{
  "n_layer": 12,
  "d_model": 256,
  "balance_bias": true,
  "router_cosine_scale": 20.0,
  "vocab_size": 16384,
  "norm_eps": 1e-06,
  "lr": 0.000622,
  "beta1": 0.9,
  "beta2": 0.99,
  "dataset": "wikipedia_en"
}
Below are experts of layer 3 (counted from 0) of a mixture-of-experts language model. Rows are named router (the router's row for the expert), down (a neuron's output weights, with its number) and show model dimensions 0-255. Each number is 128 + 32 x the weight over its row's rms, rounded and kept within 0 to 255. Numbers have three digits each.
Before each expert's rows: a language model's description of what the expert responds to. This comes from a sample of Wikipedia text that the model never trained on.

# expert 26
It responds to: Numbers in tables
router:166163151153117098101140103183125201026097137123165158134133126140131098119117152207105170121183107157178130090118172162182142077096105182117085116145178119100147095137093153157107071123165164066077134101124165037133127183111162117166100106125097095177138107140135079132142147120138112144140102141152106170082177092155106133150154103168146129102111173086103129121128163169135121119087126169111136115053136192155160083166148163133112109128111096156158179167148146166144138157145073182161123097107177174109156075141163117136081104074117093123114091128143150105125121123156150104090230115147117140110091158179106092131118105129132170107092159109106081134170127210166082170135132136143154100140134126056142094078155127125140172107161169116099144167142111110104130119085170
down1:164068101147090117197082148134160056166143140088143107111103135090119152154142147120124129116174128153141150143135151149096144185130093160160087182150113145142127110165127147104122170142098140102145133164136093106100099133068090077087148159123091119092049144112108097045173121136155143129067118155167148177156138089144109129216126145176163149169158148158134067116102078126075151113156099135133141156149131082167116137136142094083092128206080093130137141152066113127136105100097216104149103138164070139147075132135127147187115092140132126127127117107099107177176177153187124151153091142114063193156128200138116126079087110125110119114144144133112085131140124143126145078125142171062130109136147095137075119159151104113115164190112088161140136081050159104125157066158078
down2:140060123127114124145179153157127116135080116098180096167058154141155162095126133154084133146110116084187063126116142146127093195100099147064140128165085197134096148140132114099122171134107105107087131152161081132088088079139126086091160201090170145107156132121106118064126124140148120106150142108131149085122158130165115086148135182197132092148167092153176129173145141104078148184067086114121126129187161100167058107113127117096137127061071099106119175142127150131169141194152134150076114125105079111152114127128139107108112109097187130149161104111119143150176144156175121146055151111126132181138130130109160118076112111116159117137091146128081093094165140117096164121150168120031162131155148119100112096076189134147121157123125125186173176083116187138176147052142116
down3:132136083124131171142127149121087082147103151174085080150079154094156129136103131178127090174143195158189111158155116093146119182134098101177136130139122174106162129092151134190134160135125107098139145168116095108128072141139103082141138093164084160095130190133098145126095096147115130127118134167122162087135104136129104139181110121153182175154165140130133089110129143128172091153152130137124130098172079067133087177121164164143104161156141172105105124089087128151181110121130160121108120133084119099089094094113142123148178199147162091204082115137077140147142094129145133134101114182064110174102131176107117092102133143144128128165123049089103062092120090140134186038103092114129124110157071115201137109123190087077067077139140094195114196053138147145074139121132139
down4:092131145114144129086093122171152213100097145108192161056126087141155095127147139133102128095124134113077124124127154094156119073129132122143102150155216108088135155126085145065116130109117150148023117109091137113113143154133154134082117176065157107120187053106133118177132145194163126139149130116142078139067175102081150180064114126150096103132106125093087136105157169168147118133106126130177118139114110162120156100184124108153121120170124106131100131130171123104079099163083099118157140126093128162150183098174171103137106111111105141106141127107189058112084131144085114090168186138151138067165155114127170119157118139166149136133133142176134196143163160084134048218158187135124148084134115123116101154153111172173140147087165130078165056151116085130142130155157132
down5:085124117150165154140139130141116145141159101107125101106140101196184085124076161134148141132157165152157113117148112082115104168162128194119080137121092144150138134121148148142149112104093135119128128111146114138165092118097115116094178122140122148143074107130119115103149092152164142151114081105141167165131160120156112047091140134175161134111150159178162116175143112075078143179125079142109181129175114029164070109135186111152121166186077125132129141133128105098190150089122174102144124154084103106105134134113132153171144121086137096124097102126132175110138151111154150148125119109140116166132129133121173098103159094123121073187097125130157127103124123147200178130082095153019105050127080127191149143134142042111102118178040126090106160149157202109146137044172046
down6:117127095119151135110113128144148196095118127194108119124125119145122112170089141105129127062110119153108193094165133111191091066134103095128129055095110165132152112145163093156143125153163151164173152132143187178098168149162131154122116073147111113113135146127135144204150107065157117120146126121173085073147162146137156183063092094113126112147121090079091123114137102136147101141098089088131087092099101172164133079120112125160171001153155132121098143193162131162142125072138116131124183088135123131148136143171130095156088133125137133114142149124075024124105119107106156089115090116140133086160096123155189145153076113112148141146170197186104132140092171131152184141175094070156148110116088127099153081147104146088154153093132154064180155145141068136163135136110189
down7:168105119094126139102143138118153181140115126191157144112109158166128142096124124194146145202132160130137173125113159118168110145146165091131154088140108174095192114123184150173125167044085076148123129145138132162167092154108112104132079106132127149060208115162132107108113144119154102177176089139144093088094164157176101186128103156176096135131155111105117130118151174078098085170128142100071132077103119135118144134124112099066114124124103037117080100097149162147162120118118053173111133157121108204150123132098148047159097108104217136150144121138166147118175131131168155056149116171190078099138155126083153153130078050139151116140112141141118099137096153156135074180103102078123188097121125164075155094081170115089109110108112117116138144143109142139123105105153101
down8:107153067178138118179102126097121085144145118172144125113111145128121119132066177173158107144096147172189109131170159154128175228126125089095087151203098183106165140114184151201149185126117103110197153146131073125146099144132053059133125099113113163089128172178100136072139091125067088105096148175128127086127103132053097126118157142140173113098193170122157135101134099106137208134126154131115083146171094102144139142105133144133104123133129141096115138103059129197112070122138135093157135140120158094076074164116084145164114115084199091183131113161092139132135125148133127130123182138118144179097115186130103065087181128146102103121133081113112117136103137154118139065149130169108105119071128146134132114101138123091119084127092146162134139045151146139127135073129127
down9:173072160129161173180148118116101104160139085103114139131096121107089122106121136153144118139159192178111150150131139159124108124073159120152133110108129137134178106156137151105124224110074139103159190151139082186157098116087119123118110159148111108062043113176139094079133134156125136132132117164155160164130104143182073115212142142130142160099149157144094079150109131055084101218171139096101067139138143106154124149131164130135192141154137106159155087109101081181174118091146186121129110140093143135153121106059128144196114089113154102173127119118095146132154106184157107176124070160098100137096125113140111056162127127115148092111106070093126069100125116172088172145086104125132133117168181176119113183151157092120100102116102072173102149098073141158073129083128151
down10:157110118136143143201134121117153091173122110173133062148100129149120093130119141150138146188157168158170119147153125141116117190133160137103132114150087158101140118135123147164170148136102085070161112140093104128129067127125105127091144087135082142092166143175123116062113078103109148109140099156149168135104140114122139100154193164126137170106159145132179101154095143101129145115142101113110117154121112095151064184130134110123128173122080115094109111116074130186151155120164154160118087143106107115141112088111108148146146118079187125143122117179139244156145160149185124135096123157103158180087137180104139036086185143081063120156096106109100058092099115141092160114094100148104102144170125126153106118108163102082137075183071079236118155042157194115119137096099084
down11:131119124133110132047119136121104180095104150157119181116167128162118146100116166093105073082109052109141180123094098105166155029120113133171067112129180103163162162108178107099105050120141202178054093102152175121130162113169136162131164146107155135161104160123101124122132130136119124133139129096131135101167093121198118141113079119079102100146107109113097176107139085148136129148081140134133142123134125145111090081126109098140118131149178102116123147163164109112133108124104079123104158125189163140142154115179108122119125138153067163118140161086089016117123103165090151127145109102135103117186121088152119203185060124148208137183161128168135176141109125082173155165152128143148197116087088123101128160147068124149140182096153136079139143154126099084142079151117182
down12:150138100154122129202121104120139104161127113111142112123073156131096155138108153159115150193099172152155143117157164154113116194152107093116133148182096160121086140157126151193100235116062110123161142162168103171110055109161070082127085169159108153071107101185129157078115105157108103147127124146124158089119152115102103109127137172103220086107193146117198106180127144106099171146163128114088110141169099111146102133137093120166119171115128105154130104093082148157163129089086161125135120133092096081123034134114082096123132112073181120165135118143131181128130154123134113152110126149105099183086135139076140075129141149070130096152119131110108077112126144137125178087103132113054158030148144132130076133108201121122127129131136113162120133080113215173115119108128108
down13:176181159150148182169091138127047077153143136084079097138098114097160218106175092119130108201150139135108135177129133139148143149122124136111138137136183120162064102146102141171151123128103116120203111148186054146131106136113117121137131143177123102083093164115132078145155109160130132112070127123106146129109122116141126091125184131085132173123102123164178142159084108094074182105188122112151100152160115099125080117148183144148122158147094168174160165093076102132088104093061170135105119184159118094137107136097067145163167107149105172151089132162105154158132130129138133195135100118118156137090155153119055113103177099080086095108116136118132078092123082145079191103085151145120122088145128167140128105147116050159078070152162150186084182113081140150108113129102079
down14:152156131140140103172151083115119096203164116148112068093131089117081173136126110138092117169122170138151076147141121124099121174119157145148117123112085127135099144131115113152148162128091059156157149101196189112138166111091171118127126084149093152142113127135079155079144119115115127118084080122116196117140119099146120126112091190119147184133162141162155187135110118116154140082140134149075185113170150102108111157136146111148061164108089141144111165083126143088105170103118127160117091150110106108092106143048081143122126104111137117185126165166147227174162135107173147103136108191126147168130123071131111078118120130168123104094116159189081093110128182140124169039099116146147080086091128070124121101156134065144085147163115102180116233119093200171122126129070100
down15:097096071069147125151117071140157141149159147160095142148140184168153129120138124150150124172146141136162130130109091097129083201141131111098174126115143161107117138103157116193154174102088113125158187133108105106166100123162091085166099076131159161084160153156148116077080112125119162133133153145135094167110143155110125147150155147140148139106205094082151132109118113140094128143169144134091092130131134099131093144129120112015172097147035071101106129113062115156162104082114126145121110089175119134116101139152131148135118102128188107158102142175156196143147158094175175165127136156114048156098130131118116113088111095131122104104135120071093076114143073189082182143102064131064128115117128129134186166110178148066129136156169085188137160072043178103115160089147127
down16:169147121165132110179153124093126068144112114186127129125064144166123133067108133132136121152165195161112127169169115134098129206124158130132160175151090119085095146141081169136110120137110085117150126163106106131157137103122157100140146111114114111130100082138139169051151101161126105173080110136116145154097125131120174135146139181104165117130142199142164113126124162139124152147115119122081111131155122119090114164166138126142106171112104124124110086061134166119135205141138089115075117112073135114114094120090117153092157157096148092160111205168143206129163146122167084107114090198115128198104116124083121083056181149144139136075127146067157111105124163114055161127099143131103079142085133098183101110089191079108126082135117075236138130144147209108094125095097063
down17:152117179127128069088169046152113120152160146085115107099133081115103182149172154113123111119086142108103132114114132160112107109098164111138130124098145046153085192071131125114094135139056147092127123156130080159181168123172175114124148110120153130089140105182134129126129136079130132079107132143116131161214108125147112150139136170137074155067126083104059088110129155079088161174142102167114115106095238192108135182137176098113144157126141138166140141144122130105148065099092169065136098148117097085122168175100109106125116018119105129107143142149144178146115162177191091138134087136143130108118169100156127170143103157135101117156138118146077123109073104192110152097106140160120172134160177097102137168112129214092151151121089162133167096119123099154133105135149167
down18:139157074135174113129127106110122095151123097069164091135111097148121101117171126181127122168131149143168134155138153145154141201106142086074164126125161133074097154176135157169115119099124051081149136111161087104142057115087134149134112051159088101046100082160100151065154163150085147150100117124110209122105113157130123129174188163166175120153137119099186135136143157120144135161152151149131133147128120073109075146155112160129115142130096139135150096060124152165188152096120087092136067136109100124150131152063141166147121164072203152116108147157109151162116098172148071125133152163129122165065108152095103143080137119117106083083139136155106108096158126137127185070135150132091072112139136166103117193170167126133083153142090112245082145103102183116127117133107115
down19:122143114127195113204158109120108130131091103099135116100096142100140165117107149161143129199131161155171103141158094164121129187105137138083142116110079145063096110150110171116150148107116086102119163148171052140165078109110119103144147106179109139122135131183114164061133132135082140125096083128132173133127124152125098121114144159118175132119169172121221112158144139110091202129162146113091104117167126103150081166169155124129141209128102150135122097088096166135170126149154189120105074150086091135089086104068117126115113095133151095150099153208155157127184158099134103151120141155113080171075107159121132070110156140130108128150073120107122031117127134160104181082097136131071148105127118108135105115134197064110134101180132088218123145092105206144112132078099085
down20:099107135123100161102117104148105174046133129160108168121159166153147117110086099104125098063124069130133149103081069118194150021147099132151105116133168107193113141141189065132130077128133147168091116117137158142099162133138092157162165146141141144157137153081146085159120152133121119130150126105111112129179138088165134170106106084117104122130076149136098146113137097120131112170100123136161085150079165175138093091131104141132151055145129154110119150139146118161062123121105133117143146146171156156142196122185108092160119100156089168121164125106066000113134144095135158148136152099150110086140156103137132176156059107181182104174167152142121156146116118112154117195150120122156177107142080119083148113129072159141106169141169144039131139164076106126158103096116187
down21:147116131126125078197174143132128066200127096104159076125115133087093128151142106155154186193120164099135093144138164136077129197119175148111146131178097146065112098157098155107132183121101082059151134119119122132134088136101134130082110142131085124091154132153098191112120138126123153127116099154161196139113126157099125108159129194141134154163169130134167126110138137111106108116151097122113172106148132088135147173166169122115119208094089107118121111125108135110163160104137169132120072137086116091110073113050137126129128100074176107140142111149180255125118131155156121123124117147105169132101141174084131072090204173128074116079103132145130075123145163161144153039124133133124106169166178122151110098114144076103128113157082103180099156068156162109097147137124045
down22:164124145162133087221111140091104047172091120138146119133110141118079123141114147152154111150114176140184107118164133144113183175094147123132110163139082129093113155187164157132163146156118100095168138159120102123145136110104110128127153133111103110099115164121131139038128124115132128108090109131097197098118127149126099087144119175135198134193171182128175095119143111117162090143150106132099101132177143104140079144136166124164143198135128161107139126094114114145154157137150129127153105137091100099099027155092105120103102162106135100147102127118115215138156143124173059068107123178108103184098102128067130065072158200136118110099161104094166060107137159134117187055092156126081074132139134139170115090106175096103148066095136142199100147076121194120098132121106094
down23:129137119131111102150193149133110104189113084064162077077164120080040198144108148120145131225096140076142113198127159098077102154098193143136196144144074159127140143173121147114130161097136154126116096124131141143124133137136170144106134122110116140123129089136096095128136143135075142138126140088093146108133123138159113134151119130120090100211149131084181152147130176140132112148086139111088135187139129094107102234148068164154074204142106076116131131089108141087147176125128146119093101133096115101109102130089110117094099172100126118140152144095195207134168135192142100103143087149119141130086186180079071146113181170094123105151107106093124152100150164120126115088111115108086107149115106129187088125134131101165120141164114141157079176141154168107130109192106060
down24:119111080172164073147171144144103067109127110085143113194111124049091143150101136095106145169154197106119120125164104164111164170117153125143192173134141096158094161140092131112093178201172158142077115143104080139121174135183145131109148106111113131187092147103100112109127091133095109096071140113089141176135105128122208137140163156062141161130165134119168151155074123139105138135143113128156105172076138068147144181112125110143159138119158131109112101104075042115136152094103164099076145137131140087153113103095124133082144163197049133123134132136180167152135117184154087155073103158114195192149182139149126086091119169099116124070128127083091145092125120111065129135148083129148120154157149099160093075118154134113118111162150097194117126126137179122095151153103056
down25:123124101113119041160166128091143068171164139122123067133099150125095160169154085140128168166098124088115048160139112133087096178149138092104136161194126141086098122165139123130148171104095143118199156185103103116159092058108120095144132170115101151121151166135148213057137150137088119098168142180122173096138137166114112099178142174133124115127164127180119144133112142097093143130153068164187122062129148081114119181111142118149111204064122131118111101089104135111148116102169159106150136123129109110127097118072124130125145107094158099161134138159108207146130092158176099144125106126103179159123109143126101093079171162137140148055105103068118070119179080156088174021157167122112118132123155131190152114062134127140092130148102120176155134099107148125143161150143110
down26:131155127126158120116078151117169078129078109158111082169070132120102179079146139154140102106103114125150190137151130094144132170124118110129131134123126180082103158066200156198142112157121132158115088080116139101142141104155096141114163101122136119089110128128116138111107135093116102128156162098160138075104116131140099134137152102211143133156162107091166180134209129130165109105205159155105099113167077120069087126090066133125141091100188140133112150125114120178099076118128110122171148142118098143213142129141160101153087168150169087128136140123000132156118094105140174103117152178128098106099120148061193143126109143100129108173171173117128171104167149106139148127133164128100097082131076178139083144113165081141074139016162165107075162138105156153151135133086141